Experts of a small language model.
Size: width 160, vocabulary 4096.
Experts: 96 squared ReLU neurons an expert, a softmax router, a shared expert of 128 neurons.
Below are experts of layer 6 (counted from 0) of a mixture-of-experts language model. Rows are named router (the router's row for the expert), down (a neuron's output weights, with its number) and show model dimensions 80-159. Each number is 128 + 24 x the weight over its row's rms, rounded and kept within 0 to 255. Numbers have three digits each.
Before each expert's rows: a language model's description of what the expert responds to. This comes from a sample of Wikipedia text that the model never trained on.

# expert 15
What it handles: Personal given names. Given names, initials and surname onsets in lists of people, such as John, James, Fred(erick), Mc(Clure), T. K.
router:089112159168113132175095144120158118130158123102129101109103140080095139133119085123094095142107142116141143180148129088115135096147101114121151099144085099139180138157135112132150117121114150105156125167148127145144176105160119156147138166
down0:145157118125122091157127127135120172133107122099191173092142101094101156113120135099090113140088162138138080172127151163140154150115102147147134140091150116133141164135176082114167107130105161135166137110114125122140122144096112138164123163

# expert 17
What it handles: Occupation nouns, name endings. Occupation words and surname endings in biography lists and openings, such as footballer, politician, journalist, -ić, -ov, goalkeeper.
router:105098133143172121137145110062146119094116126149139120098156107103115132120149089156161128146138137123141135090112124138140119129124090099129139118108113090112110145102178131127113099105112112111079117147148122122139123102138094147138139109
down0:127153108140127134125130122124168101104140113131172144079138160131150115146105146149112130122072108102112108111117170111116157135133097119124098145161140138078146114119156130090132121144143133150151146102103122137137105143133129138134122065

# expert 8
What it handles: Numbers and measurements. Digits, number chunks and numeric punctuation in tables, infoboxes, ages, weights, scores and durations, such as 40, 130 lb, 33:17.
router:129127142130114107135092151132149113119107108166149117152140128125152125130129170123117161144126139123127121126143082093158131121105138080116148138158094164168140113135122153123138139146091104151095068090089126091096154139091139140117123172
down0:081130118120102147115110117103110148077108135103107135151103124104143155163154127137116116125146101154134115144160144112120160111087103120112130134117137142116136129164162119115127104127117165116150080085128087159134154128088104110137108110

# expert 3
What it handles: Sports team, place names. Opening capital or piece of team, league, state and country names in sports tables and lists, as in I(sthmian), U(AE), Okl(ahoma).
router:128153118124118102121134094123077136133103099107116124131116130072159153124118148087116150151117174131157118158189147101127141128127116097115100101128120106172140097127077110131086118105122129156168148071126169122158107114099113121164136157
down0:097140127107138170141176154139126143149082112128115120106147128129071115139128132102107140120125113114151144153125108151142120154143120131125171152101150134141101149132139131124140121133103134099153157159105099116213109094114147143177155140

# expert 18
What it handles: Clause boundaries. Sentence-ending periods, clause commas and conjunctions starting a new clause in running prose, such as where, when, However, There(fore).
router:136163098139124120140119104145116164143121123137129130135103123130155144093108104153162105125151121142155159139117118143151136113163137153143157130167135126092123146143157149145144087114134159115094145097092110109140127161154109123190132135
down0:150169137120134155107138126128108100142151109103136117120105123113124132124163100108125131119115127111143169122127161114105122118127095083158090101098093108094142121150116158103154147121115145127115074138161104129117119111133122126102125147

# expert 0
What it handles: Foreign name onsets. First letter or piece of non-English proper names, often Spanish, Slavic or accented, as in H(oyos), Al(cántara), V(illacorta), and stray encoding bytes.
router:182152140143094149130156151105141105117125122123166095145094124106115124110105102076150180102125183163111143129120148105120157137167084087126121129085125113111112130158153123109133114155133139148156144150137145122112167100090128154128122121
down0:156113109174128114109111123116104120120139131148109125120078102136187075140135164126115158105095173106159114149149121146148128155135121147166125161113140092131146140105125130112180168131155108111111144129113047107113103133158108111157169157

# expert 4
What it handles: Sentence-ending periods. Periods closing sentences, especially before a new sentence starting The, In, He; also ")." and quote-closing punctuation, plus words like same, since, According.
router:159135101145115149152142085088131152164073113118100132123122137116127110131138136131130146148127118108105147148122096156100080084146120170135177114161148137137090138094106177109137130105157128116107164118122156135158133116149124094162129130
down0:153151130153133093117177128097120159132100119148130105105079144104103123155109069143097132141130162138109117139090106132164172139117136116117138104099109102091141157080155121113139087138125124143115149114135090165167152127112163133161110128

# expert 7
What it handles: Biography subject verbs. Auxiliaries and pronouns in biographical prose, such as was, has, had, been, who, He, She, often right after the subject or a comma.
router:110134126127120101104170055079113160130119151139067104115172149107152126122132097130094135132153116125157124107138118155144165138133131130122141144149110088088112116121126126121072163126143093125127136131116152088150187136109125152133126098
down0:115111130132145163109133138097102136089113075130109099110115130094131163127124174098128106100148104146099103090105146102161081147109135160137131077178122131100111102108160111110130155141149113110121126141123127086125119104142118131107123142

# expert 25
What it handles: Song title word starts. First letters or pieces of words inside quoted song and album titles and music reviews, such as Bl-ues, M-ix, You, Love.
router:168160099111109151145117137182148126148097127164100139125171136137119145143121117156151090112123098162111118135089126138101145137158091168115163095097147125137170108110098112153146153155144083135127116082133078127075096093124122164153121126
down0:110080195147173112147121143141109133128082103095118179147160134127122112130121138123120145128132107170136152070125112122108129145113160125131145119083125140140143171158124097093098178135130128107147101145106147142181113118109131108122126146

# expert 6
What it handles: Infobox fields, coordinates. Line breaks, headings and values in infobox and taxobox lines, such as coordinate digits and degree marks, order names (Zingiber-ales), catalogue numbers.
router:145108133134108153144117156150154119156122102126124129101120164156143142089158157148142146145138113166091137096109080116123118130095126151161137143134088147153153094114183127111132139148115138127115146115069123113145095068105140094092126149
down0:121094139151127176126065152100139123126102133122133135129148175122123118124142141170167123125097155143129144102125156154089120170127157162130096130124133150177144135099111145103149124161122092098087123152104099160149095138182149100155185152

# expert 9
What it handles: Conversational function words. Pronouns, prepositions and particles in quoted speech and narrative prose, such as so, you, 's, to, I, for.
router:177125162103105110117083110110106155120110144138125123119134124076174160110095089095125102141156116148161146122129152113123150084130158118113142128139136136103134171162118098150139154132151102104107068136151098130110122139171107154178143098
down0:142105134131130108096128153142126111150109141133098150134128138145126114127135134120117143127202137140090150106192105152119112082133163112165168155133130127115111155113098123100127132117119128131112096127133120112083140129108139133157127114

# expert 19
What it handles: Names and title fragments. Given names such as John, Richard, Mary and word pieces inside proper names and film or book titles, such as Sw-ift, W-ang.
router:115133147131162132133150127137053129133114159148083165116114119071088154133150092114090092153126119097106162137156129121131130130136126159119175121144128131144176135143117124143144138100103160109146105134116113140119099110174137108151138140
down0:063131143116112169174116140111179142140148153097146142153132117105134088136121107121119128117163141129147107151135098156147143115127116108138111078133084130107084127153098170123141142095131140106139139107108100115131091143146157117119110172

# expert 24
What it handles: Linking prepositions. Prepositions and linking words after nouns or participles, notably of and for in titles like Minister for Agriculture, plus using, including, with.
router:092116134122159096132144128084088141189153151167136089136132132124104144123075113129120119115168139128142123075137121137119100116143143129086145159172123086139136161151140113129142086091101156153155119152131133175089142160138128109129144094
down0:112155133139161133161143178140108177111126133072176141166110149142082137115146119121151143130157103130124105160199137144129072115160119130129143105166139119144111124122127130104098103122113102134125136142102122166120148120083134123154180127

# expert 10
What it handles: Month names in dates. Month names and the spaces around them in dates, in prose and in tables, such as 23 January 2017, October 6, July 16.
router:137142121113171114099165152115135094119161144146130182133127132105187128152146142132106147105107150096111114116139156088155100101123089135153113102128148161135166131097098154134164136137082109124111149148149135109167128121175124128113118118
down0:146129093155130099089123131126157136126112148119119136130124114123140091130126126115149130100136165175108156186115111097099112099123163122138129127127110093171171111152113106160093156119112084154109151114109126132103133127084077115121102140

# expert 26
What it handles: Foreign and accented letters. Accented letters and pieces inside non-English words, especially German and Nordic, such as ö, ä, ü, ich in Geschichte.
router:113136128140162153126126126090061118095129160143113103114084122087117166171115097106099115156164174122100142119117156109124111158115104103073155138134133150146141149103188132119126128143101177132154136153116096137085131106169178087101136132
down0:165121118107188098104126124127153097133145102149135137120146179143117107155166113154061101089111141114101123138119120120184132135116136132116103120108111139096135183120160127111163126114137099107136102147115124138145123160122102125138119122